Below are experts of layer 7 (counted from 0) of a mixture-of-experts language model. Rows are named router (the router's row for the expert), gate (a neuron's input weights, with its number), up (a neuron's input weights, with its number) and show model dimensions 128-191. Each number is 128 + 24 x the weight over its row's rms, rounded and kept within 0 to 255. Numbers have three digits each.
After each expert's rows: "comes after" lists some tokens at least twice as common just before its tokens as in all text. This comes from a sample of Wikipedia text that the model never trained on. Tokens count by the router's weight.

# expert 9
router:152134151131143095106157166102120126117090111141118127102179136107116140126167134090108098142137135131134164128175154100131163098083114101161095101100151123181089148110120143145103125123071138
gate0:134138103167061130121117167145123094113125120130108109123168117147096113099134144118135156148101104116134128167144091125122131156149142135130125099155142142142163114093088117170116122093093125
up0:111085097120134118143156104112087190147135162106183134118116145125147154143138108163160110135161165098134091139125121127118089112144139139098143172137121106116118140138140156109146138137145079
gate1:185161126155143127098144139135125123173105131178117131126101107128092097099129149104140133076179130105141140128138105134115123124120150115154126131134153101129077170130109158153116157145082132
up1:140147168107116126113107085096169147149201161147141109120092115152156137127165110120105140102145137135126108157106117131144120138147124187108137124160104126109143106178152061128134110127151128
gate2:112115117100155132159115139140157162142109094152144105112134130126122124153165090124120153127156142160116155124096137154139158109148134096110111127141099131126129136106109095088168091145096176
up2:133102122145105144082155096185117126096128099162075126121123131113165142104160067113150088101133131174121156137111161143115171165070106157116132158105107087117097205123100102109115116132105129
gate3:101125158104122146112143159114159114121109112127097133079104137086134105098090113079174136096136138100133085125141149134087127107144148171115112130055120146123115143103123138102177097134121167
up3:112108133141143114156116160149121130151101110102123115102143159118140141138167152169106123142118139136137164112133134114130107143140149091139140107146159104115188143081115131132125127106131112
gate4:124134117112113130107105144159123130113090106076098111163129149165202102139139114149137123133080146130144119164144127113147138157153110141144096190108136128147115153113141137134136154131118115
up4:143130170087090115113112160143143095095155150120146103123132121141144151142145113108141126131172112151156135147145145123146122132132107091103137164138121132109118124111116125124125137156119167
gate5:133159155088129133096119144111098121117114108079094115137134139097102137164133104112136084116123147124164148137165153126130129140121102142124114148117141148113093151150092099109156119155137163
up5:126130168134116138129076137173116126073104117122125157148098119091124114133064151108132108114157137137104116121148111120147175105119146123181114150118126158127130143121105110065156148135113167
gate6:113146153115143159139134146116086158125152098115094071116118102082157145132153069091179145138165120115159167108144139126172132135095128175126147097111123119132130100105146150129142133116121161
up6:133091142111122146113136110142118056089140100112127135144121136128108116162151130147177147131130139101145101141149138117136139140114118116157142092163148118184161099160097125131140090099148141
comes after: "\n", ".", " was", " He", " he", " that"

# expert 0
router:093137122120089100121164148164157097106119116118146096104132130136091185134140098124117155087131102143148123132083121116051123152143127079123114093105091161128117129143059099094128155129105156
gate0:144153115163122094149097169154137104141139105133087130142155108149136144083168142096138165141080125132130136179130154153113147104146130126106128113134113128118150136167118110127081116128096121
up0:139209123115102137122116151124141089116169092158081095098111075168108132110139116121125149097095093114148112136092142160102123102169167122091127136158076152095130125127100096100104110104121136
gate1:125184190129121110152128158140165136122171122113147142128103089147068100141114121108125131127084139123106099133084119166115138145140143166143137151137110145133110073127045119100159124163155111
up1:138118122142120131119109117149120138120092133111129158122138177133146173127159100121163142133122090161175106122128187128133131162095076109114136139137086119125120161152145144110082138134116103
gate2:142130150126126144089140125172109116092143061128132175158105110138117124118118139145163144129113138132150126079103083097110168164142116131125148136132145161069114112117126159081127099172130104
up2:106122125174125131130117155127153150113122103079122149109168148127132134116112132128143114160133132142159148138153098106091153148121103122138109134155118082171109113087164103137121103071102121
gate3:156123193155103139164129164160129084125144103149097127121112108110114107171184121173107139104135127106104121123160111108128102165166107114095114129110080143133127100117132115115165111151134156
up3:129168115127166085109154116103119127169139146097147149108131150115156194068143152105113160175096117120129160142115135116117177106130144157117123132119146106109123119085141112129124139079119097
gate4:147128110120133159095079132149104103079099114136150119159127104173142161150135122145107101088159136118151091120124109087139116150116120105120154139111139155133122139122091114168096145132154136
up4:129114127145161142145141119106119137147112126130106109093178137155143133135103112142140137144117114143162127120138082114115092091131142132120116109146151126123117161131104138144132154121115113
gate5:120092157128151124142163145123062118132100103117140107129144163109146115155103186156122105135122113156146142162130160159129184137150114111152144146163176115126100124134153106140130118132105096
up5:146114109146117162184084128143127131127127128134127163134159165143142160124139086120142152094132106115166138130174083161153116150103140095152100113171144140113151133171143169112131133121141136
gate6:093151108143123116126135149121148155142086073115136095116142107136088163194156122130161114153110132109118110107092121141105110125137161145145109145137099139164133139138120068124145132173123132
up6:158112155126105113123110104115088159162145147143124155124138157098152122132140154118114156148177157145139125127153144143144123122104127087151138106130163087117145134128161172137131149088135069
comes after: " the", " of", " a", " (", " for", " The"

# expert 52
router:157147168129140135130149130116120139130155078173077103149127172192073113130136110150136131113136157127127133098100134130093114118128125147147125110107136105112088167111125143099140127118109092
gate0:167136131152147130110126123105144173159138093159103101125098148101171109125123146126149089131142146181145138131121140128157112133076139200137112099136105124140091181120099132161123094150125128
up0:156108108139122113124146128113155107092123138130162153173090148138157117132123139108163125125142163170126150119121115122110140113105155141134129147143145114144163133149139126139186114110166130
gate1:150145102178148162108071118124108140124127102172096093091099108143100114150117130125119121111159170126136126111166118150122111165167149142129109137128078125154111118107129148117136102126093106
up1:167128113134137101106133095093086112105128124108106145106087139134099113151134123157142110100113116173153168082134137131092139141177127123139120166122091155103086104127173083184114140154138123
gate2:145150108081162121168138177138152116183103115124164123106170153153126123138141111153132127118163138096122105118137170115155110120131165129149161108131128109135081120125155148091092155133123136
up2:131134126174117140138111128148099142046115148125102165175119114127152191114120178119150103150104147152136141156145135163146113128130106101171104167151115122118170110122120101143124123080136147
gate3:138155129143111115163115111127163086116135119127134118113135106114150112082166153227138107115156128118129124132124166137031132136082112151089120113167133107159160127087114166108125133114107130
up3:149107121144132137103123143068150146093167125135126114120086114078137121131074106175167112106124127128110096117146161152113149120102133158108137138163101096171119156108096125128103077121140095
gate4:113079131107152131147116110122074133107138131133112154084137121165160156136110110142141126121076141143106104139131087119145133144144146150108135147105164131143072125106155130162101120113117135
up4:119125160115146100112094128161095151153116126125119154136111085148137163128150132079126144119129125113137147065116120096137135149171129111124125159130136126125109142142117148140093165149090145
gate5:112115176119133159163120141129121106102141138135119169128150126148135122127110139121101111108117117132107115123110109063180161097161106116107112127104096149109140120079147152101126133101148172
up5:094127104119121144130114126139145153157087152116166137117139139085162134151162139136133164118130137118116121136154150130141097132139170088140120083150118157131165167180121079136157124106074131
gate6:138165145105126153125117116163140089139082135132086086090107102168118126103119145084127113107121122139091124153159097134146122146147106107134120139132108125099094080113114124107121125152139155
up6:132110112137102123163139122132119173147116164130130150159132157121130154154136120118116132165087129104101115118114141086164126123150118141166139139160151114132173138156115142135188130114127121
comes after: " ", " |", "|", " Score", " $", " Candidate"

# expert 29
router:090130098146099117106089145112103144115148121140140157174129127118140142101137147123126135119130112159150102120087118123143114180110110129087103119105126121104133149104157124129150099084136078
gate0:113109110084149146135129128110118120111115143100129178112072161111093129138099147107076123125129122143098114124155142145110090154141131117165085130135129119128130138141130123150113150114112134
up0:137135116117134144095101149105147070117142118105126098095131141134105167164104115124121137116110077167123109100139111102132126165131089114103085137141115149109074123134094136159099120127129076
gate1:108156131147122159104136123159144121136163101138139136091119163113108128151111111120139146105141123131153117121125138080121097151129146146133151081129093148152110134134123104121104124155129159
up1:094126122169137134078161141126084079111125128153127136118110131129097110137154081145101095106106111102117103174103131117072149130104078099118138112136110161106090147126141114125124097152118117
gate2:126104123094176149145127124127112097152121115170087162125146122120169130085103185150116108126134189175172124163105127144125115162127139100091130116177095112127097139112154079126153135104104168
up2:173161113139180152108151101135156120108120104129097110160152111146120122128127152117155081121151164149143104111132094086178113186157156123121106168128098114139131111091137097114117134133148118
gate3:127153158143084096055118128122097116116119144150113178162118094058100085182145162111143125105142100123127105142129108147118123130086128148155098158146140129146136127107119096103128121147119147
up3:156151133121083145121163141132141121140132146145129113095105144109123147124109116119126076142141096097124119163127105127081154139140130148157112137130139126084152112148122141160150146132132111
gate4:159151120078127139170137127101117104113110168150106150065131117099087123091118160123124133154161137120122160130159174126156122159131132118124154120190144128122156122130145143151146107121141117
up4:091132109084110152148174146131112140125137101115119160152070127106131128134174130104137156131107135144124115158124138127134159147155140111130135129110119181140156170161139148110122099103157127
gate5:130169113164119164133102174146110109148125097151081141158136130155071091162091161091163110134114086125120131119121115124128131168105102093125094133098149152104111117127109132167119093099135117
up5:133214129114166149144095122161134131113136108146102109102128141166102157128130086090100125123095134107119120147111137118099125133130126084112125144140096137125126109105112143125123161138116170
gate6:124135131147134180140105116145158117151163081135135114125153124129113152135145142114132137123154178131120136143078115117127112117110121118115155149126159129109163149148117116179132102087108144
up6:202134098113091120106101137143201133171143131062082115099176166095144118145126159118132111165164154111126136127106106127118125115099092112125140125152145103112189145129145140148132124127115127
comes after: " ", "1", " in", " (", " \"", " In"

# expert 21
router:119118126102122163105120137139112102087044114131163152126133113137119142152146122118109157116174115160137117173118098100068130120113078069146103143119119148138107151102189112126107212130121152
gate0:157154123132153096121112116129153077104115102132140089132116111176139120089128106124123143107137105159164122091092089103143168110108064109112108147127160129107093108127118129112107138115105160
up0:165148136118098103142144093159109142143095114153117093128126136116158154130131120124119127133161176136088134120098131151092124143171131140096117171138086160175112109134122121145088116114128153
gate1:131158126082108124132139126151124131130180159105151111171126106131138116191096137146107117111094134142118117132135126144097107148136138116101118129138096140115155114112149153116147113175093142
up1:106085109186123148157152168094127163154082154139106109122138156132145120124167178146146164127168161101125113143144156154137154117122137147169162133132166106128139136117124141107131168101133103
gate2:132154146108115141117087158139161101126135138137189143116101109142091120108097110127118117076136096171138164158100133124141172128095144130131126173149112187100100089142085127079099091116158145
up2:128105105122124126166131083149143101147097128127105155144134155121132117127110115185135115146139131144164105114154131136097113124130111130132092116167128121182118130134194161173085071107139130
gate3:135109144127103166074114190140161121103125155149097146110114132129100121123083145113165115112163116125131057181130123107137124188110131140137103118151147138157130146171122131100122147135120138
up3:103145081118148122118154116126151137138117082113115147171066078139101107092064150109134138105147105131138129147132160131157145123136140172084136154120131130101117143128139166137120110151147123
gate4:119161123129120141131121107147107128129106112140174179114094145103101122130139123119099096150077166138142079165086124124080137139103097114157121095115161150110136128122176090129092124164172088
up4:138167141080164159139130108146119115124117111149139173157099129132096123122151085093116125105098129147169078139104105096097166160152103098111090134094133163125104105100169087137106104147141146
gate5:170098179156144149077104141147102085101084117133119135145125105118114115107074150114122099123174119153116112130087127128137163142132118121102098152095129200168107122127151108151138157123170143
up5:143103086138172145134164075152155146128141131126122125122129102130133146065120141098087128145048107170101093130149140128159135165116123129092155148099151150143143136134119122128097133149137126
gate6:149153160108148125138118192142151093098128114144119126126109127158075134083121087074158112103122099118183143089117101155078114162098101112140118104142167160110127133118091121119108129125113143
up6:099105043106163129124160131121110110126143147152071162160142139129145127173125121154107096148097124112158153153173175132119121078124106081139178078136093124137156165131148131167125179134148115
comes after: " the", " to", " a", " and", " was", " his"

# expert 36
router:135144150119172092135111088128120112130144171133133111105137138156135139085146169127096154114096120112149123132164129108115145148105170149135100130135111124143129101108206118090133144149158168
gate0:109100090138102096169172112074105132149146141120188133150115151134179147141117108152154126146144124100177126132137165165123096124102108152099109116144166102154176161141132164162166152102131106
up0:120130112147097124132138172091112158148104133119118135146145148086119125159169166141143139168159146086087160149107129183117138083106110108164154122135150154133139141141114155126102113127088107
gate1:153137101138111121121160147113120137197080193107125120132085131090107133166135071157118115115137175148123155165130176171166138130092155143140156116197106118115146099100121122102140108129138113
up1:142119129129115132118124121129102114176087166120103087121111156085106140157137111134127134122152188137138133164138165124166138115079193152131121136147089127154143127108131128119162111145147141
gate2:158172130106160203127097125134144124124163068172129148127149076144064129097093102126087144121113136139134133087136142149082117134160125116132102139144111148158130130144133111112136108126175136
up2:166108070144107106151122169122149107142139166190098110142143122137135132147106094126105112135093162147140131092087113125112145138116106159134136151111103160134140112145118100131111130154122122
gate3:110150127086148118121131101137151113138110150127139122103163088127123117096135137106087127114125101127118082111138082106133144097136133162104133180129107163071128088099175097160160113139145162
up3:140141105162122178149133150153147122132130086079120115159141160151121126123145120124044099114089144133140131149073151129162135097154108112117100168103161166127138076082110127159191097135122113
gate4:097094071177125118177156131113108156154134134114157143170160157134147132153123112174139106141142147099136106131122186176110122120114129138149121110114166095156175156115135152121139161140149105
up4:134113107138106105157151135090107148131111112112120146131126157099134140176170164136128146166153134095079133177125148157125121083123130104141137098161163122115141175161156140123130120089104125
gate5:118141173154138093131158107133167162164108120160124169122117171107138151116163142147155115147124112140124141117158125109107137151130136128123159112153110099132126129128152107073136121146112112
up5:136125106119095154127124113134090151108146145057155105157129119120144111142081125137145122151161130122128097139137153137128096116102113084142105108137150155106136143147127137140113122091134124
gate6:153146115114140116108121096145107153123146137171123164148116174164099104098137153172092139115121108114127099152145098109176177161165143162128110167127125098127127120144124134114127129106159131
up6:139105149104141118094142156096147154177109098119113121109158126101152138118128162104142139092166114112130119175161142099118105134127143170123175140087112109117136158138141099092143152120112139
comes after: "-", " |", "|", ":", "==", ";"